config.toml
num_hidden_layers = 11
hidden_size = 96
n_experts = 256
experts_per_token = 8
d_expert = 32
d_shared_expert = 64
hidden_act = "tanh_gelu"
moe_layers = [0, 1, 2, 3, 4, 5, 6, 7, 8, 9, 10]
router_score = "sigmoid"
normalize_top_k = true
routed_scale = 1.0
balance_loss = 0.000336
balance_bias = true
router_logit_norm = 1.0
init_std_router = 0.0274
lr_router = 0.00165
num_attention_heads = 3
num_key_value_heads = 3
head_dim = 32
vocab_size = 6750
norm = "layernorm"
norm_place = "pre"
norm_eps = 1e-05
positions = "rope"
rope_theta = 10000.0
rope_fraction = 1.0
qk_norm = false
attn_scale = 0.177
tie_word_embeddings = false
parallel_block = true
init = "uniform"
init_std_qkv = 0.0596
init_std_o = 0.0
init_std_up = 0.0596
init_std_down = 0.0
optimizer = "adamw"
learning_rate = 0.00288
beta1 = 0.95
beta2 = 0.98
weight_decay = 0.0
lr_head = 0.0144
max_grad_norm = 1.0
warmup_steps = 488
schedule = "wsd"
decay_fraction = 0.797
decay_shape = "linear"
final_lr_fraction = 0.05
batch_tokens = 65536
max_seq_len = 256
doc_mask = true
train_tokens = 492100000
max_steps = 7509
dataset = "wikipedia_en"
Below are experts of layer 7 (counted from 0) of a mixture-of-experts language model. Rows are named router (the router's row for the expert), up (a neuron's input weights, with its number), down (a neuron's output weights, with its number) and show model dimensions 0-95. Each number is 500 + 40 x the weight over its row's rms, rounded and kept within 0 to 999. Numbers have three digits each.
After each expert's rows: a language model's description of what the expert responds to; "comes after" lists some tokens at least twice as common just before its tokens as in all text. This comes from a sample of Wikipedia text that the model never trained on. Tokens count by the router's weight.

# expert 47
router:492497510546465409532499505543559535425483536472487492472514560480457506471454538439548521604562448495532472522587474502494523522485535551464451474558532473552539560419547483507445587472468586523511467485504518492408507466518486504470523467547508501486480499531463524455528460493490450466
up4:507435461516534450523484485515420479469520428484423619595486545482522520512514450484526479520479519520445531488460485517527550585474508433462479509478554569516473537477565454462562455459500530529513513466548476480493463471492468488498438489490565442504549528490544563476497415518484501464
down4:519506417459580484489478508439474542463476534487508537555455487505506504461496479524500549526468503512546472524444591500501476511512485528547501498426596533484478506419415430516534605439478463539464580568487509458455503540505528515464496461434515510503479501560558522513443499465487537500
up5:479459540454536559502516506515545465470495463510539500435425558587526573516501526504468506491515531473483485518496468459475530478520559487462480424386515518524482503497538462415555463525555453467467499513467562533482468545566486458500455504572522524559530494425562468440476500533571506474
down5:429549522475512508525471504555483483523444539452460498469530520507520487455584585578516541495595468508504495466481535484463505387455558522471483470531451422530539456490470505490500479547465475488499486549542488514491538475529460482533475523483552466455474461460497640451550506541512503483
Line breaks ending items
comes after: " |", ".", ")", "|", " =", "=="

# expert 16
router:461497555536512496485532496512451509495500546455421540474548544568570458507536439515503489512414557457549563517446580543551488545492501502556519501520507521465528537444494475496470451502572462491499455468525491491433505447439446565547400514514523473454502522471506536534467585548477517493
up0:437450589516455478470577496473554419465530517482454543544472443533458489453532478572496412532527498472482487511481487506487486513542436530518599506506555524498516511500466492561467479525556539473495481470561540519532520517456555488526422457488536482450498507554479463448498574461520462579
down0:557550496493473476486480463463490507564507452480472487510488444462425477477530541487559549532493518523469491530582470566498511409498508556445394583522449484487599429540486447509548550559447458481561502513451505582494487504541508477506483511466558513502519494466504547477450486452498519513
up1:462486500518503482546547508467449510530587417489520441523483516579549571485496469499523465509493498554530597480497462508576477532519523508478546514458595460475483514472528474544512411521469519502482404473526509533457515480507511504501455506500556449479416516522571526568425524458514445505
down1:445565529515477528536466468485460540517454517531519449552497563511490452516438424484483523446520527510529526556479497448473602517511504487507531483532517511563547486432544558536518456471421619509487568541498439466452517493477436514498473473478533488500443548507460485476483576439450522495
Infobox field fillers
comes after: "-", ":", ")", " =", "N", " km"

# expert 50
router:522516480533489519546523480514514538502506545484543502494463452465487538503439549439521545501598482512491446473585487488431486503453573523515513440557485467543538558491472526544424558475515518531508500458571469485434540485445519540478548419467499469486454438431474441462548432486514527442
up10:497581570432536517491432502456479497464594515567489521536501499548519547505506510503477423500532454429447439483493488590469533451542502438432550495538494571516496519542448488464448438502484454493539468472523536546486500481488537440501482480456558526491464466461510482548465484524503599501
down10:522464587591532456512500473540480510472443499520472506492525446464435480507500460562435494532457474480502591513491524464527511512526499564543455446499549406559480487490505577539537466441552516511493467480519467422524526515560534526492469478440445452526482417522493505513588496549480493525
up11:481512498530537514503500511564452498574522467498505487516511581498486551540515555519401474422524550488511399413488522594520487500477498533396556468482446621544505513498497477549528493521500462482501502516468519502489433424471484512504480482507466529527511471449491569461518517501544461533
down11:503487441505490494588517498504488540477410457546533440448510448509436463539526505511463435495452563546535474489500486529527542572476466503563441566516514548515455427498500493487514510532534521520574605467476562484506504565536495496488501468485518413511562493476429532484470545458436488504
Digits in tables
comes after: " ", "1", "2", "3", "4", "5"

# expert 49
router:545498507499545532469427470501556497464532527494475514579553488462488507528492535452520565459504498598519540412504523445575543438538545514505457460452483475494509563502554454464480462529493485502479504467513481471511450460498537529484510479385419458508536529541581508521502517493502392520
up0:513550492470528520541475483509554508518445478561471511574443513464469476480509559511503541520436503481533476508451477456547504431530486489495546462521584514488518454472566397489466533495476435524508536601501512495517454548509571457497534452502494553548479529427501483520491624515519450546
down0:565590524493516564463546483511547462447525490504576486503524452513467466507480490599530488571532453540453513489460459449462510478572502472457446465475513452494485530537540529463496424509576481540483511518453523407563515471481518514488446404521485543462517507459470507549491477571490537514
up1:519430470459482496492464522447463488508478518548441518485488440557461448557436388492508502455497494560471544501484489518588470425473501529525519484455514518479494481547457494526527510569474541531507499449477590590599492540458474509474527546455518476457531532500530535544495478564516500431
down1:490380524590520499551519541582595562544477434437459447533518472492478534524539518484430449524519523501546466526493513518555448562453475474522447502504548475443464495483482495447524521498453531437519498547551498448445522470446461460517518480516510532462542495481469503523563563523471498499
Openers and quotes
comes after: "\n", " Al", " =", " al", ").", " anti"

# expert 63
router:529517466534521493418420539487551406497385517518478558485509476527482513526522520485489523474487482513538537494493519516474455475521538504547520522479510503474546484480596472401501549461440546457483503543551578450525500402540562531523539445496530451577483531548545481488529505508515518472
up4:447564464586490553529522448442453477512510446480511512489528475512470563550559492522503494451532503514490480556455505468548503486504464455522558589494494511511521450419530515554505458471458495468514483561539403472520458544496514397495411514531504499555552507504485594498475540482454528476
down4:565531474531450435475449498484479571522452453510432482515504487548505486480534521545557480482480542452530571466590457485575496472554567513439472533554458517491498516516504464518564602445469479526489446495554471477452450530462563488537477465539491552497485502547509436427457520502467479500
up5:544519505519558493409503531439502410503453469522468513502498537554504558522529439485521477518489519470432516514522461571544486516485437468556546511402559485463528469514492525446559465540506448556545465582534535521468537495512502518490408464506518468520522449493594504513494586501468520496
down5:477480469518472500493531457461477517508480551461458431430574488479510511457562466507464502485451436484481499477513556503495516455556511532480544475612437435563519592514566530460426536522480498509457527487531541579443516504543447492494518491570422512540546495503470473455534533488494566511
Slavic names, sports tables
comes after: " |", ";", " V", "a", "i", " K"

# expert 22
router:511478490489443535529486472543459419508456437504461533499499446536466464510513559522576482469396522458431519521513504548472514547567425508503455508496530486473522509402427472548513550514518497480515541569466513473437442517466474479454503514557546462516486496469558534503560458467561555451
up4:437578586526520547437520496480534473463462509489499533528469475557397513558516492484484504429466493533476470532453532505463623471566470528439531510466548530492551474451519447524535519499512521506466514525526530492446443522570521484486480513419518521538509496503453469444453496519538528587
down4:518557511511445552526494443460492511555496493433469449563510551457503525522507459529523495498498527531500558466436441525505477515468483447516500514507532479547401477440481546506517500497460550515520496526604580450464472451449450458543459495541524477452507482520514482495612573552450533441
up5:505554469451512596479493547543481443510443460464460443521450514535467529498482542513539477539471413497447461535491491508512475562524565569447480481437517452545547472589453538510456483494429459461499483550495533536458471524436516478495485479479475503506532537475519447547541518508615535537
down5:462529505550521554472488502450491464422569562491445483436502508538521512537518414561474475561492418540515453534474527471481492515481471507535500532548497499468602434520447456547485551537504510475501517473508509488545449516532558492534567447501449532453524539543460461400459477521430499519
Biography subject and verbs
comes after: ",", ".", ")", " He", " =", " he"

# expert 26
router:520494540494530411465541527469525456497505445510464520518544459431438504491557514539510482490587525468544487535533550557571580474440527525514415465495486518518554493469471450526525490438491499521442484484462572511517479528513498560601495568486510485499553419522467486430477544465482461470
up5:444463597471539478485512530533483437538542443501474509490539555439586487425528567513485486468513537546522491477514432517526448461497491447532489576470497533482471541516449469518504455475484420355482539480472526532528479551559546477494516503519523450440497527479488457539508498537542533509
down5:542516537513499473534506426496418478494508506511486413460529533478437545498463557477538521493504513471555463456515567499512520499525562517472428466551465505526561507441464508497475520504545437563521537526502557459489448455560507470481548583456533551453485432517407436483517543509469528572
up6:508495466452541572475528482535438547487479587499517518569528431520527500560522502512495456535424433462506540528484511544502454538507439478485535469545527465471461490535434500517399489481511493502575503488558515504541493440478415498527540452517535534537549565547488509481483562420430517525
down6:483513499546546550489460472494471500566477559501504542492537526465478451538394490562489425463463479570523444467478534468486412607497489556537550474489463490471470467480549551499557444522433507459492509475512394549481523451465487538551533476511505481534492545489466452496544513504545539524
Table pipe separators
comes after: "\n", ")", "5", "4", "3", "6"

# expert 23
router:552476468511504459459497453527553528521480545406550504422488496481417476512426567463493534559462499472523488542578531442430509511457491531532458471524488444576478555421464514568474551456512552546519555464500499470481512528469514511513511504460455432525477448549440480500505504528440472523
up5:480446496528525502503513477524473535580446504545555513478498577515540553392515529558509419498481481411483480473470514585563453477528475501463483415476545488497442531505479462512510470486545483515557488502584464528497536540467400426497487466545538485501464520576533478502499503509528459521
down5:536503490522429494549549432503491553501530598508501471460522532553511525423463545504457550526508558498490495514422398417486529447480513577551487554505524488502518520454469509506424512523489545440482524517419490511547503436530453521546462536450442432490484481554535472492524479474531513514
up6:466460504428591479484443506495519534528482404519526500549490433527530543519471539526492491519485501507511543496507567495516476447488538407559437507435570476461470455522551504520482519467499487490466459460539517497551505563514555493480460554582547540466583513484500441515461466521533574431
down6:388517544491598560544473515510424479491528463484420505495476488518537489541483505495495498527543457518503531438524443505497510468446493484467550516520504490412429468474585532534504485542528422545447499594493520482530493585553504503532455524486498524486529490427559514535466444513468531507
Table cell separators
comes after: "0", "%", ")", "3", "4", "1"

# expert 55
router:498458504525498441483488474452498543457463510513517456526425541464505558509458482445554521524535496458470511495569486494450484446443564527539502478522454505482500569466507571511455593550505492554434489473502492444479570514525524405542532509456495422508546493519439532415577483454497543491
up10:425501488500531477455509545426502468480485504438517525493516489470468529497517461516526425482525497508442480519476480532519505489516503459407499472525547513511443497521466445412464516580539521512532541473521587504474468470455503445552505459422570486611522529556457552553505537572506562539
down10:474572528507554497508558541571536431491573443485510499478484498540527427595503472573462497457520520546553498466539436439551487523518457489546459489479439562515584513453455506483532476408544488451533469502532471568527500483512515507498506504498538484470418492487464489428471478494469480445
up11:495532542457490532418486500474508532502477524487569550518518495480501417479503443508482513581453440515516469434489472614510441507495536568526519453465475496523523518518549502512483474526557483465429494529420568511489434559482510566483521441542519486579485526525465495464476487461536462597
down11:543496478521478455467457435523485535500511525483459529518468524572526522543433511600494502510562526483455513550514442462553472567493551505491520532464474551468485441536480484499496523449461430490529527564527467439520466462438467552480468475486487517536600466436492469516463529629480469516
Quantifiers and determiners
comes after: " the", " a", ",", " of", " are", " and"

# expert 51
router:584515408529466459471545461496527535530522504469495492390480467539481522468490585458536544497544468522564452430553577528480532469450518500530476540515488496521484501437489461513446530492532506489507555482457539458488504472529515469476549454542455520530450448480494528530518443503474395584
up5:517497482498487429491537518484490593488493546491554451494362502518529591530511486551479476507456462516446535523530520578480477519460475493522494590501519503492463457487511495520513456552517460486459516479557508600498489529463576426537532494492476469478561541529455487565542439458468470535
down5:546503458461458496549539465506595525444547497436475523454576457467521435543470540492505520519442495470490433523453501486492464476526481470454562520521509528485476527454572536536459552483559511482449500519505586490505489525520444479490621441477497504484486424508436507534552490565486545456
up6:547495487540408524509481501441520483478464566522497551508532529530508464423514488534499505532489580469471477552472488530563546528507488559452521558538534479414469529584571511504457457507434499467517472473454513534495493556390469448514488480497452500445513528440542468571440515519550513528
down6:492455497580458502509499484500526497525534535529530433557544430534506480467514473577467497545499531438417527551415478483493443519520497548510427493442537499478436498528543555491448504508524512514527511478500509575516576464507559459529423507456534412477505560482532457465494464461487587488
Table pipes and colons
comes after: " ", "%", "0", ")", "3", "4"

# expert 20
router:536567477446451511569461507574486463432502532478534464429505521500593498504547502500473590533548504499460494523485483532513541465453493490558572533489498459460610450507505452498530512489418500508495491490474474472443531565512541484472556444493485431455484511555457509532516471513431500568
up4:557456505518458528495544512422444492501476551461452546536510483479483535535448480507464533445493516484535538513509486540528518550595501508457543533522441534456553457516461513502478524470480471431465474457451483508478477433517396455428514495438498540528553589531476588588496480537487526496
down4:519538499498450547532467461488494522562478542469479457548495494487464457473500521503545526492560499528493458523388478505486520470463490480522455485605449574463499491489474491574484484430500496473494600483626487549443563501517507479498500471500454498560489571466473576493547452521509441474
up5:470516529523487565548500591518478459491514549501538497516469476493521540497463448487460520488547472554494488488449537497514556443529468479583484533500474460480494370494473497424526560552436443498503536489464479471477507569544528454529532504537572494402537476526530460585533551524468506536
down5:500498518463568486500482486510522532492508596487551479434488494494545516553461513464528441517510444532558457491630524474494492458540533498565470524461532568513543480518511412498465506522456539450543442486478475502548408507478458481488518485490453454509532431542535555501458500442579441512
Line breaks, table rows
comes after: " |", " ", "|---|---|---|---|", ")", "|---|---|---|", " ."

# expert 32
router:508495525519513473474542484498525550513505540519486463529502482508502431524443563430468509525531586529537452499576567483458529478444532534530430430524563542482548510428477525533497592469528605465467521453480491508492526485498571508483510489460499472518483431445448463441514472437558457468
up1:467510581490514423445516511519496487555502521523476515488519489447467510463499501528496438516436527485596572486507446508569499448434476451489502482449614501512520490437446418500494465496596585497489422521571485552459497467485500501532506469560494521549485524478499457555484508532477499482
down1:377553535447503547532536468501490516458533484491471450521431501464533569493477554576417476484582449483470545504529488488427467517471543517468480502474453494571573565483514530519556503505502560460517508516506505466491457532570522529478450504483485479523494477571452471468447424513522519548
up2:568534555479484448498481605466450413480468520469448498484572477541550467508511515486447467497486514493482500473473533553499448503516491475426538438460496517507518488591437500519541527432524485474495427449444474578526480493585492512538527491466587487453519485556511563501487500506561542474
down2:565521525407523456488494530460476513446445459404426559529526461511475476468432533465566526493522493548469512441512488488445453495546506488475496549535538536537541385477586535523542504583468549505485493482475494476537499502502538527483504550495452480562512494484442484498490582548536513474
Articles, ordinal words
comes after: " of", ",", " as", " is", " in", " the"

# expert 1
router:485453461550497578539522510449522516603558499495536502494429489445406462507506531496462539498520518492483480486545404572551529509486549467533406425550430469480510519528558557500486521531492532494577486452504505520484526524445546555468522436500486507496491442455485454510512512559485533515
up10:468479501512557491497491489478523500540495483527433475574441463515514534504516438518512485499470510486520489554503482534537529608553444406441475537475519591468530401542440511513512531585465521470535450487571530529466550481531485441544481519480441531410489476515479450526478503530470498441
down10:499492470509497577577513433553474469501527506521465479500472538421512456466460485527483563522490460512494477524519411520511454492490518530501405429547491541461558433498540611536513512480492552456491498447480481480500552524425444475492484494542505498585433483493569498481479513559569508535
up11:541463494482533484586487516616483518528459505559522589497479556446555464471512449541501539534450438548448498492486466524537509463557539490551482522474464495501511445403464557447500484578478462417485515443458526493510503504473438494542536534524502495536552487509489459507525477553438535533
down11:494527518537500528561524418471532465478455496514545551592493490533417500508492532454466545447524523445514461474497478503480472523482462577553572564433461477553489474487555471456452463536442536499566438506483517499516461466577512469502574536524516545501504462414466411495503541492506521517
Acronym capital letters
comes after: " (", "\n", "-", " \"", "==", "==="

# expert 30
router:532512511509450466432480482493506568498430546455491588497524487484527493476478513480494496504520452420541459540501440505547518560531561506496498497515528498529522571570486511510482572482390539537469554504484556472447487542511481568500578462451523427488461479514459529427485514578533555458
up0:470531529536511481472483538557466507538483500535526577467553429554444511444526434553489451472482455490526485519480558527586464529524545521521524531516533574439554493553536492418446489570460535571444507493499548489496484488535419513497538398472451488536500479528482493495469536450530468535
down0:472486473408567468558514456483537458500519487492454486451547523466512483502428500555504514512462508518627513468615506511520544441451489567517527471518492501547558464478510627510514510445537499474462487442502465431473527488425482490493556479544475464482530506485499502549547481468495512485
up1:454463496463493522425461486491404478494455508506532527510544509476465527528507540564517475448447432464478490503435469466582525497499483537577511469477432473565462461502523584521563497475457512518463549581504586508467453550447454548538536498532552514483480518441541452455541514521491544515
down1:485487475510467507543505527545567492472470497500460498514493592483552529541495563512547538471512521537504477598517500461438466469481511451411456466499447527449474558569519560487460465557452445501533513522545528474432529501499520464542460535499529498517494512501486462558441486371432445529
Table row pipes
comes after: "\n", " |", ")", " Win", " Loss", " /"

# expert 62
router:574506517583486510430512481510511564450531519497465528461494515504461486484463552474501544496553512511427460542542515514415478504478537549478481461564484431511528516406521513507462553400490479523523437471563447455501513477452593500539553476540438433534437498446489472523522513504522497491
up0:512558531542480461527416480432532518481465487492499555468514429534539555433550509511456554479524462468445537515500519482528442553488528449479516529482514493550472489492540541453580408505501430518473464497569517581476504565521495487434551517488516470447465525508490484507408478536422490445
down0:523486501584519526469506408535543498516542439406447541598507531475509510446444534522526491518476506536484510460485526500431457464429527503549469491498463555540474532421476507531469555465453520575558523468448462501510518579518481537467526601512517501509527487452449472502520439498514483486
up1:479535527494524482440463480517513513498552506496436524549484564499496550504575456495419453479516491401455532514478522585490581578466509485477527507462526502474469481462503474493526467482459499443463502493537460565449481467476562451425518458494477476531505504495601559577492489525514471598
down1:471555461539488456495559505545514458464489532560451523501520473467525466526529512576535504515518514530529497486523534441463467509526436480510492517472508519542568508502498559481496426503535473476560473452461503507510482465504493490448550457465477450448461577485522412643431489423526584528
Year digits, au syllable
comes after: "9", "1", "0", "8", "6", "7"

# expert 58
router:533486451590470467518531457528504524485440510470495466479500512559488429481506501465501537526559503521554457551586541490445502487469546558507487457490512393503562518451480583531495536488531486522531518501469462479443513513540552536472578482489460451515471457479419476448579434454481475445
up1:468466499483551471578499556421483469436513463470429508592479586558451492429581454525500482470484549513495599514470525488470531493518549559522495515506487511509543493505516480550541476580487523445497469494424520474536523474533516454455504477522441473486514536440503451545429532499539467530
down1:529487476493510557432474490552446510542546520453532453461482432523413533558442547535485516562538508522528535525474505560523482551498520484453502527486568483495465469498446487439551452436529534568590555536453507503512542457421446505493532469531498530486499401432518464502535470531486484524
up2:464560478520527481540525478409440476554503476468531524507429501536526508499550486548470483471498488457550552510476516523561473475531480484539554500347498526420556454543478535461491480534571427546497470508497536523412542503507442480489528460495477565461521514481490421495528528517486458511
down2:573504435517515515466434538483525537492565487496530508490511551502478609492513522507493467525545425437497576506653563538488446464490490497533458465533484570503503527495486442512520481504517460469521545490522509458496524496505463517447561508471463477547471466448430447455508461480544454448
Spaces and digits in tables
comes after: " |", " ", ";", " /", "–", "N"

# expert 3
router:540547535524495480515490443520507523467547550453577480462569571494508476514482518425519529525537538527521484435579519448415495533445505544484463471539516502454516496469521486536460573471530497502463486471476529410536557473502544534502534466468462410470457454509482452409499559479469428508
up0:393575581520472445477506523543494509485536487547504543517427494485538525497509483504501500453539520522541545551483425489502413482545482503487506473484499556472559476485443523504468521517464472583459449577497458514472492568436511511446489494448426514459599506568490504480506503521563516552
down0:495539470508492450524517486537474462409489457611497496469475533457502476478556485435496493550528549554521524574426494484459495587474497513497528471501420490532498466511523484474404512475486499458522529546533547545405559512455451485501493507543447464515454477534559609516519475507488500504
up1:512454449501499435542509546495423446502529491568478499528484452518621520458543465519489447515512550517488523441511482547473528534558459566465531599472503537442410475491438543482502473515538511500437443496533570515500458523486502518535514480462485491504609473468481485535426527513498491520
down1:415461578490510483482475527499568518544476502427493518521446576461470564525537470572512544518472581606522522500564501580534429445489567505480531469505519526494444454495532512514497458495474469503492495518481471448498465492489463422519493612456499513460475541467497506524504521465484442472
Determiners and subject pronouns
comes after: " of", ".", " in", ",", " to", " with"

# expert 36
router:509454474533544528510432523477501537462448551448516469518450493491526500553410513475482529547545521575474477571588493438443459477440564504552551495530485462509463525436459563561465559507557513537495504506495453514467549511445541495475537531447450435491491489482406493461504475529517467469
up10:538482481488546465536430554511477500492475557517403531533475478496537555533489520513481421504511478528419517480469492497482492582489526423560517580450479523458453537500594560486544519444578501478429500535530515558470489552494485454536480514518470481424506570528485469503461507563527538524
down10:476529462488491552443578533417470472429507552441536495482542493490448433482456524498513497564577550479462498520606470534450459517549509520552509492570521501515483478456517540485419503537523512544532438523473457502426526537504524514478502532472524525427572478457445515560478493466479467541
up11:469446515501503533564446535472541454527507506467524529503458476501468481551502470545458577534497472513411490522456454464521494492511481528558481455493418561425518540494479519495495503530489484505546481490464464552477568517497523630466441497471561581517482560506471474592479516530588465481
down11:528610560506482445507496555514477584474561446476564497531475467495544474517570486539514448472481458520474496482462510538510495492481502415482535509450596511443545486561490494509545503503530447403546461459561520528530504459481504463523561462514459423523443504523507537520464545440488467521
Digits and number words
comes after: " ", "–", ".", " (", ",", "1"

# expert 41
router:503455485545477490537521478548493527465514551449518490457478440464477513575463563440516546562579496476523486516578482480426502543470546490563478481556523505509542548416451550528421514497557517498522479452532459445480546470467482554468523494502491499507455426476465442482559489500404487445
up10:486535502496493384515448499484492580512549507520483467494487480503547492528441429553548542483493520474459466464461526533455583539551431460517429514532537516491547553538478486590469508521431524483431514527500458483458456573543403492548461536560481483544471538533528511502470521518496481530
down10:520496517537421474461507530465540481515513567544470470469443457577532514438486511488498463444521505450466535571618542477420432466484508480482547585498479497488515532520525503535448558486524548556489480480591462492460482535476500482522467533499437468544487527499544493442509506514455594472
up11:468530485450483473535517520420519511582505520473498535559488451490498481480625454509539493463493463464499467468493508550543557490481467485479431460506466595475475460516531464464511424544554513411551423486582529467513503471533464484549478496533538536470497509557512500537431561538514541506
down11:541464584437434544564522525466540533506496445539507419468506477429486516476534501532520476507418535531523479525469509483487520477481444463456490462500488538440486533494477521486460515481490597495486616480490506462548551486420521451546443570498502543504490455517509538459576530490470572476
Digits within numbers
comes after: "1", "0", "2", "6", "5", "7"

# expert 18
router:569476477468500487468516417530562563481469526485423474480521512447520487556533553495527553544467526543505481503573511547451481479465538529561461454496516467486503485464462558493472484501545437495521533501517392562436503522488485529538568500579407558514544479504538452431500471466466477475
up4:432438482440466507517488483491429451483565515476451523581524519482542571507520523528534456474440434419504502573510512544520484564512517527507473473522513469513462528515485506480501516517501403463503497551495505549547433533600487513433533437531591454478519522532550493519492555471509439526
down4:528605460549508551467472491443566507549495521513484523469523518518440440578492493486471473482501552449563468551467464485501541543505510547482534519517413496532554532498467442498583558519429520511398556522488453469435459456525479473492565454480466526474478506495487468542508572458477490498
up5:539528551476500416487517505425513490547407505572464524492455458477503490513500507535538420473547417457477497482472565565509488465503465489512476490468514488536486510475511513553606552474583519459507488454556512486534481474510449469588485496546575543477440537472449548492485521453522514444
down5:501560544505468507493491451491481492497466526517461488502527512443473514479487487524458451502487445515483458546601545535442483431564492534468510484504544505577504549511513485490529594547517472413573468554505512409514392562517466464473554474493600532504535478463469497489526544465455488503
Clause connectives
comes after: ",", "8", "3", "4", "7", "5"

# expert 15
router:527431482539532471482490473490509535479484502532444484523523559530434494520485526436471519540545488565519458523589524457444501514442544548569475464545466416573482537403484535544440588516510515482510497496517447435499554485470517497448566486548415511517462513491433500503490474460470524523
up1:489473493521551520458473532508473504554484470608551504506500511576502548450499498495517489579490423487474542503480500456513542434512507495447582491467513480504422496468468461503496514456557540440415571512529519523502480510502521550503498545401519472533520547500476519597538520580430486548
down1:516509549436492567538459490581512508457510474513500530509523480490447499522466422471506520502461566495466529520439529450452497569495510470494421466470480460562483569447531510566505521553539460441469475460493465531522480503470508511412495457565435515505458450581551530535524498514601544474
up2:489492464544519511445544551486496497501521487514456467533513514603456485460597426530495422459500484503471501467482545524498529496507443539532556497516421502557479487502430484530535532550513468416482475516486487486553478502471450379467455538556452508495500525518521471504473560471442570574
down2:489484405540534468470507465561491511440456461550534448532470517440528473597498552533452539514485450479547501513545560448540470526503525464533519480511565469492485467529471516472386505496527542553484504479562445559514528427493504566522552476455544492513497472513504515441548535476515461414
Digits and participles
comes after: "9", "0", "–", " ", ".", "8"

# expert 27
router:526526489494501567561529466554495581554501543426510473441428491564495508470572455477514554506493498435528516516442509538519541486547502482492408419556429544521545559431465540475498459529556506463519472419482511461527493499502419567456476500487507504519486515550478483486514508499465560464
up10:475532518473555496582570463473566500460440453482506479447492497580532548510539518518445482563491469418500455481409529522513467495598453532534463511520525519537465521483512536452463413535495526549475433530515546519489556488447456479471438468529528521476455479527453459501558471485530545539
down10:464441496506549523525426566534516448579466484410478477417461475499529548461530501428514565480571508485490539506517478488508520506499469455494510470493442457534531548571576468464550511537481509441539487562531570446478439533550504547531497488528498453475558506471532535519514423473494442477
up11:509439483470466527499470515491502538560443509575541447481481433486490536498556548553494465512508549463507476489449523515531482521525511455428455485514490551464484489481443513516536384493524458424541486550518494483535527582498464512545440492463543492572512585545491486453576416507512566526
down11:480522518541480499607490472492494495411494465498546449510466478470545483518493479547493522442470542495454443466477414467548472594489525504457480535536498511488544522463500524500521549575500525505551563510564496484465517513485506518491505477488383479517463523457577467485384558479537529561
Infobox codes and coordinates
comes after: " ", "-", " (", "0", "°", "″"

# expert 46
router:505402509556516486514503478502489510543501512501486523492464537460514489528466559386484500523553460514525484485615551451376534490472564529498432459517549472519529526403481515541518579518527501488451498501520473465469539527530551487478548458481470471507454430474458470452518493450467478485
up1:462572464490597461499517454409507469540548502538526504493466516433444525477437511494513460438487459498433507490501454545477491548526496525484438485518544470546501515502513402511498499561524497415498427552470605508487524575521486467495531544518503452512517482569586499496480516466463482520
down1:436468572544525524522494600501488523490518496391460545500565476504507506471491463592475423512535557525503467470414534456560528455483458470490561492429549480505484533541501480534557525451535492473544510453519511517549536470512491532517498501479488527524480505428435494454448458487545425542
up2:473458552487495541548455502463486478469556466479499425455415534506544458518478525485536414488525524524494526460488504563481569458520499473462516563553504564514484509478491539523494477481532514406534417497423528518505516489494485484555443468436492418554562499483490543515420536485599500519
down2:517556517498479547514444477484500547536491511521447562515499505510571460576524506555466523516493509466576489498526516559579510457538457497480428458452475453471429486428500536476530531496518497461482493526557482468506569497486441482510515530459579469423428472541514436539578529543428459457
Articles and determiners
comes after: " of", " in", " to", " for", " with", "."